Weights of a small mixture-of-experts language model, trained from scratch on English Wikipedia.
Training: 625M tokens, 4769 steps.
Below are experts of layer 3 (counted from 0) of a mixture-of-experts language model. Rows are named down (a neuron's output weights, with its number) and show model dimensions 96-143. Each number is 500 + 25 x the weight over its row's rms, rounded and kept within 0 to 999. Numbers have three digits each.
Before each expert's rows: a language model's description of what the expert responds to. This comes from a sample of Wikipedia text that the model never trained on.

# expert 28
It responds to: Month names in dates. Month names in full dates after on/in, as in on July 8, plus age and aged in birth or death parentheses.
down0:481488455489564482519503544521489508494491497477502490502496502467523508505552464509518549447485505526514519487490497459527505506517467493498498
down1:503479522511518492497508498483511492477515482479496466485517546482538497494496507510526445517527500518492500523497531519517499482499502515502529
down2:496499504481510513522498536521555488433551480486506539524498517521460508515532462475527508483478449495502504528536467507477486511502465520497477
down3:461533547484474486540511492520519482487503501523485530513523489487485482528531495532475505487491519473526511509507513472520497481535543515521498
down4:541538471491536469520519511495488485484487466497499526507473445511491504461498523503509505507519510477508520495476486454518506467490483478501503
down5:505481503439514521499463500534553488523526474491499463472515537475514495517496492512489501509488520508508473475453513508486486485517516514488523
down6:499438512516495476533503517462514467534498458511500505500490566485545491485491488515530473502502541486531531481491479509512522535457502498485553
down7:506545537537478483507539556523445478520486492487543528459483557457503494542523469488490490518504496508474511470504497507457498511477504507542492
down8:503507518503474567518474476572543507484513475467501529513482472515508582488510494520511532508461481489496528544444525467525517480512477510471514
down9:492479487465479514470481517495555523466499544453482507505481562492458493492459479513491437516477514526527532466477517512497513485485507515513535
down10:512470468558488518514493486501472517530502498470501454487495476519461506502531552519510504499491501493437521484507524520545497468488532487488503
down11:506468479457553463495479521495462491497511476463494422539522511551485457477496484482469528512484448511469479448450480525483513465510518514531544
down12:511455516484466498540461540462516498517468477509459521486480499482533528488514461535517460484468437436480527461531518485494446513482522572508541
down13:493506501498469490486496474466497512481556477551526484503512508488505513525467522511477488503523550507465488467510534491516475470496525566499474
down14:503531484500501520478512529527502487564524485532515517442487477505499515522517476487499493517506480514506485506511500489551496474513514526492519
down15:513471512500479511515497486512515487501513491471507488486517516522541501533468501518493461497490483485520525492528465518478512494492495448502481
down16:493481485515458502517502544485464516491489497492481503519445467496479500513484516519515495478491502477418493499521502518511535488510488526496463
down17:488429437480522494534522504492463490516521499507514492524497488477522495528531514491468477475517505469513499457530500490509509496503523528483492
down18:528500501464464458494477471538509506445522507528505514482502478529520500476533467526529502500513542514505529512494483516478480506473473536475479
down19:514474508512465489525500499486533479527489481498561501557519506459470497503504477511428538511482509480461445539500497496471523500510481458498469
down20:519509509511498537487518516508507484479573489488461503490476502527482517497580448507483497514496474481468459513489492509501510509478467466486483
down21:482519514495490490478504543517524484473513531531529470482460535475475445477511554487507504511485542474498523444452501508539453446492527504488507
down22:517500500527492503511502485502527472518510533505459506518470456489508519576488503489499540547485490490470533510481511504491472535500453527513521
down23:514483500477484538530475473472523510502519551499487536492494534474508498504525459488479502487495521508493516447546517460542518505476517453511520
down24:507524486512497517469531477480545524509535523528556489497492471524505531543549496528540492443483465485510486518472479476467501476488499504475538
down25:485496528508509482515484504532541490490493482530492506476522483508507482481510546507505514510497504492490447488506540515533518489504517518512493
down26:505543527508464493473477500466519498473537491475520522519521481504528500495500471499497478563436492480496531496492534507519490532492569502489492
down27:508533542508464448529531529521512482513540475507494499516521477483493529494532536485518468500509516470441521486522510488472496529516510552486465
down28:523482553499505497518523497520501459482494527519481488544508487478487496484531525521523519493474532517488521496553466475450472514466457473495487
down29:526488508466514504489527518516515489524497493478493456489472480494529475507486545503494488541503549532446529507457506484505522524496480505500497
down30:443465466495511477531500497482503507464509500538470477497526538457569501482484494503486491506484442510506493529505535493514480507518484519500517
down31:511510523468539533479459531530476517511529485525484530482434515510530510490497516464498486561500517514479498475456470532505516513476528493507496
down32:519499494493477519458500509494546539494515519517485540516484494500446537514507514477513522514522505504507516540516466517469496503551508478456520
down33:472535506506503507505514457450492515501491499512485515516511480457517488489524446542530524517474537522496488479479476493475486557514536544473462
down34:465523531527534512494482437466463533531502449505508511489461537516453540506485514484536493480478489488516521460516478523498474490494512528491468
down35:472515500480495544494521547486504479499499462507499513499579437499505468504514536552523489498500516506480542516492479509503470543477559482511529
down36:467482504468479458497491502493478494489507506503482480512485448478534482502516496520515524507537486459483498500486535512521522493489496486470486
down37:503478506487492523489496504528491514529501462495552529492452473527515499532476534483475459464492508475493512484507516499475494466515522500524508
down38:494523477547491525464500490503505500522554441536495530466511527463485510517487501526527539500519506495542521503512510509508494487532509502497530
down39:465490517450506529514498514490530507482528491480452449561514532545497512508504499449468500545525494455500521495516489484476496528493535503533528
down40:535533493493518520514496513484515475501512481520464461450509513485540531425530542521537469514479496501532495547484525519488482509517524524544511

# expert 2
It responds to: Abstract suffixes, demonstratives. Word-final derivational suffixes like -ation, -ance, -ensive, -ary, -ated, plus this, these, their, in expository prose (liberation, evolution, affected).
down0:515497543489480504495525493487539546500466489518567489508506452492538483480475485549509528512485490485476498484480533481503510476522512511475501
down1:470519501479501491504516512543527503517488525483480479543516464498494518514517523437520508506496512434534500502461441525508516503485532480511481
down2:501504479509519551515478535488504468537528492476515483483515501525493475533472483497514515525494468487498508518473474476471492490485490509505472
down3:520531506474543523532506514473473522499497535487512473457492506501508518489448521528488513486486513523546542513517510519490497493520517484461498
down4:479517491505510513508456508502456462500495492471543508525484491507491507478440490504537518461509507533519448490524497544495502486559456512489507
down5:506515476513515461489445486511469494517479498515461493507503527515493490515529514525549504502467498508516486526502513433489507511458531492509474
down6:518503526442456564532508465488480502465498487530487509528507520525512491472471532473535433500486524499535507519481564491524530482497490498482500
down7:526530513501475488477503524515496506464498524535504531521518521490491445516499513545463521408472481493491466489490490503478492554451497491532492
down8:549482497520492513504491507487479531468484474484502545552478510514448499516507545490504489498505544513514488520456510494521513506503539502463484
down9:492525510464543506513516504507526519498522472533515480525502487506503496463500485465481537442501488477518465517462501443508489503517482516514459
down10:483485531472538506485512524521459562496523486523479485543501514473460512494526465546490496510494529500496522504507518467477545494502491478522527
down11:438507522507491479452455497477453496522501523501523473467557501488482499506442490541487543502482489506484484516483515503509528498490521451553521
down12:494521550475491513487465470524501489478482548495522542453503479533480460462541523499464508530519500506483505515517493508518529494493549497539505
down13:551514506481495471489504518525545511504488553471469463490492494524528523531463481505515487491473486516508538465490469495508529437486495489492531
down14:490530501527516449472497492511511519536492505500502513514479511476556475489508457482467444465510542526511507470525514496462458491536490493481511
down15:489521479486508472476513464465447476506480502495468519560534526536518549505516489526521510533482526499464516495437508474495518489486452533561494
down16:465526518516477498486513530507522521511498569467532462483502533498509513463535513497508488517511471493489549548448481503478491468480488512469455
down17:433542475511494454496443485544472501458439522528470491505493543499522508529498489457530547552455513515498499494556471502468514501507506528550483
down18:492525485490460520506465517464496552528504523444488455500477494495517505534520489508486530485462472487512519507454528471530469517546496494528528
down19:467514492450518538463476507514450542467474482509499497475477514539540483489486506457527481521475479481494526508521545479516529505538506502465485
down20:532542519489512516441515482471484503521501525516562472493517505484535475474486520511475479526482508466475482491463517519455490501481535472508482
down21:552514490463527489497520522532472523461468466509502499480511485530492459504508523495447536477498485473502502488478503503465549491518505497521485
down22:507464484535458444526456466512490461500489465452469541530441465493515545528461495500477535522488524523516488519475515516494476501477549516496538
down23:510473496463539494475521498493542496495487490471479485527532487505538527458448481486460492432472513480541523523522496471466491496499524501538495
down24:499457513496485513487503482510509447499509501478519518510492519553486520487528480482553482477499477508466463531497506509512519456503495511510499
down25:560495545487500509457504508480477471535516543500485501470508469493503453510525514486543493458509482493498468494508502497500456511514495474527515
down26:481473525513519461477490507482501533476490483496464465472497494548514497511482483470459507489508521501503496524472526532515520527512485535545562
down27:481476498537523498495512484493501538417476488510495524507504560468502503523506467485464499487481496512545479489506538506500508514498496535494513
down28:519457501525482528493480529556508478476513461470512482495522477474449476511526491463546555529501508506512531487494471522492522513481511477503546
down29:533491504483498518503486462504462493487510485531499491489493489486441499541516495502516501484552535465491477501458513495482540481551487497463485
down30:488540513524540522462521454522504534489503486520539468471493494474468521504526510471504479561539476478520524541494474468446496466543511534475529
down31:485485484504483512508486524500520484528507516492490517462517508488528504505492569463484503512459479523441522520475526448503499530485511528467531
down32:529485480519547494516476568495522504493489476467510513542470509471455463516469467494525530477490530526533509505500492487499479470506484490485508
down33:486515513524513511484440502503479464494532459526462522539483522530535515485516487486525534471459456505504459487460523503526487512471502541484476
down34:517475490499530507491494521479496480467493495453516508521513489477533527515541525501478506503516502516516502521470470516433521494497526511503507
down35:495450557503469502534468498498498455502477497497529529524494538531475521457470489519512496539514490502494471500512534503508457543495471502489503
down36:508502483510528513452502540513544488522520479547507493483475507463521514486450515513476530498498497461462507484503487502492509506481522464468528
down37:517525430535500496531527498468473533519538453483481543514505485515512518481540477525493509568530451535475499452495472485518497484485475476462516
down38:513500478503512529510510510484523510472487511544549469537531515471530525511489502535493485510509489483503518547465568509504504496498464518456494
down39:500478518503505533489494513565500522556488495501512542461486510507499499483549457467494483508509533492470505498511488514497529517515516501489526
down40:536484488496515572515507528514524521486526483479479456454480491476510519503491532502500482519504495493529554476474522480465469489518498554503464

# expert 52
It responds to: Subordinating conjunctions, prepositions. Clause-linking words such as after, before, when, since, until, about, due, usually opening a time or reason phrase mid-sentence.
down6:502511555493524486488451450553516512469531507494478464488453426548517477511508449502473499533532521480464527481466490541500491497493526502535548
down7:513491510494486486480501524465470500489515475486469507513544488526529500508507500511472519493444513483483522489497552528487493489490518428460490
down8:512517515458519457456521481524446498496524510458499517498484512537544473515483516492489504495515518510489531488522473500454538498507508516500498
down9:504486474547483521505496538447482497494507476483522495489515506511475474493497527529502492512503476527517471502504516475495492471514529484485495
down10:521502522463488474530488514515471469503507478516538519467488534486491497529523500508465536501504481481466450504500476463514540539509509506437503
down11:488489451537516499537528531520521488513517502505512482546460490462521527485465464534502511531526485497516495509501422470485463514466510554468543
down12:512484506490514546462473494509492504475519503480513510522547505490507499470536507516519522517525481522486503491477498481499449481486508482485489
down13:514525505497493493511495500517478488479477471496549472517536518515474510550464500465525521465507542516555507470476492482489516478523478470510541
down14:524512507477529533512476515490525544453505458476511469493510515478479502457451529467486513500497526514476506516474482492554513476462488499472452
down15:496514508524467508502490509478489497496460509468500532474491505486551490522497487493547515487478519448485447495444499485499468435493498487499487
down16:522523459508528480555487513546447484506493466456505485482526445505516487506498470506466463472494498512510505494490462488473492461524500479522521
down17:498509531493450521504487493551503527558513474492505555501509515520514568503548467492475495502452480506477488524509508489489478542513529516491500
down18:496500510469477498508514479473509533491515518526478503525514480500559576524449492483506509516505465506457457525457476480500509544463483544479482
down19:471496497498484544506479480516491513520484543512524553547499510534473515522463522483497451512500472522450505507502533496509521505517538492519523
down20:455525509522508510522496534499463519496483470538539499545489501437541511496499545567477454473523508495479489447500525503464529478499474517467497
down21:531522482528525500489457484520518552474536507540559534527461489525482461499477528515493478498467532509505503523562511512505475488489513462539501
down22:512476490529495521509520501456483508515498493522502502510472493500523502491505510527514508528531521491508517476470503492518500506519466480526519
down23:484480478519475503535484493523525484527528445494492484509486486525501483533459510496494505563473517463506506509536532453487511488506505484503527
down24:542519480452511538480471464491532540515531497501520507479498467513525492477551472527512496473542469489501469530477556499492486538512509472503482
down25:520516496463499525479503529501480461528508495474478480502487542487525488460477488520509496527486518456482509517476535534506468479482496504528438
down26:468473502522504515506511455467528471502550516527484515572509510522458523478491513455521458481530493504520487523521529594487490496486477504503464
down27:533463491497492504488501559491516523474551481512442492536533544451430547505505503517566492480478502505510508512490468518461482549516484457471540
down28:537499514537532485487499494506504545512526526510460467510524502523488468509489519541464578491537472485479506480495465528463526484480534497480520
down29:484471462485480533500512482470491507461488475526477524519490436495510512459515492491479500512441454473494447526503492483542492477486515485488462
down30:511491511492520463520443520524506467492476481478511472520494498513475524509489524521524508477504537469506483493501480529506492494491460497524531
down31:486502509514486488502457540496473483479534479503537486472481483510526464523467507481491474499521520562494514541478510457481501482507482475500543
down32:453506466510496515520480502525498484487495541522455511508471539524491459468505506535498518506494528452500501516554494511523499510538490480510482
down33:510498509473535522469446501518495509490472470461479564510517453483493471533494511519547496538501502501520490520485500541519512499515515496511542
down34:479504493523541529510505481480464489473483554510514543513544514520523475507482534494562538523536479511462513538492521507492482539523499533485485
down35:485479476486529501500474539525503480509506504516518490508486486471475504533504491535475518505544557435456532484511509524501479481535527473501499
down36:487497527524477462497512434489479504503485501499500558487484466503495486532496443500491528528514521477538493499511504518487519514473500512492456
down37:504478503505491519513492513460449489484506503526474506483532511524474517554501523464499475582487501505550559481571504543528509551481519500490531
down38:529503507443537469477527523488510486521464514488464460500473521497487527499528509463509495454547501468547531483495520511517544469486500499444512
down39:530483448459514488529500543505488493493488496464492466489555531470535483478500526494486527448476473527470483444514531550485483498480504522478473
down40:489490504486479467495496505509505518509517495513478522526500500516495525534494514463509486492514470501482522492512495476514473484470493509506476
down41:509496517511493536518494538510487488547515509505518467527507488464479509508523502496523474478468460506431503490467523501504490459512512495473523
down42:542491576523481518534564510507495509492503510465498472463468529441535482485481479495514541482499532510456492503463532489489493495504509525479533
down43:481518510504490539497490526450516516522510492461472523494503535499521513509543548509507478528500499519512523493522498478416519480452506500452503
down44:460506455475520493498454448483498467512468511465497517503495468507515539495513568513513482444522518508521535532489469525490496525555495521486501
down45:558471467467469516523526578499490517505481490465471505521522464474536491499495501514503474513539509528467499519515492439472499502520494494477472
down46:478510498480539505494524565502540523476548517504548457513472476486529489540536466492531517486560511444515496488486511502505496503511539518503514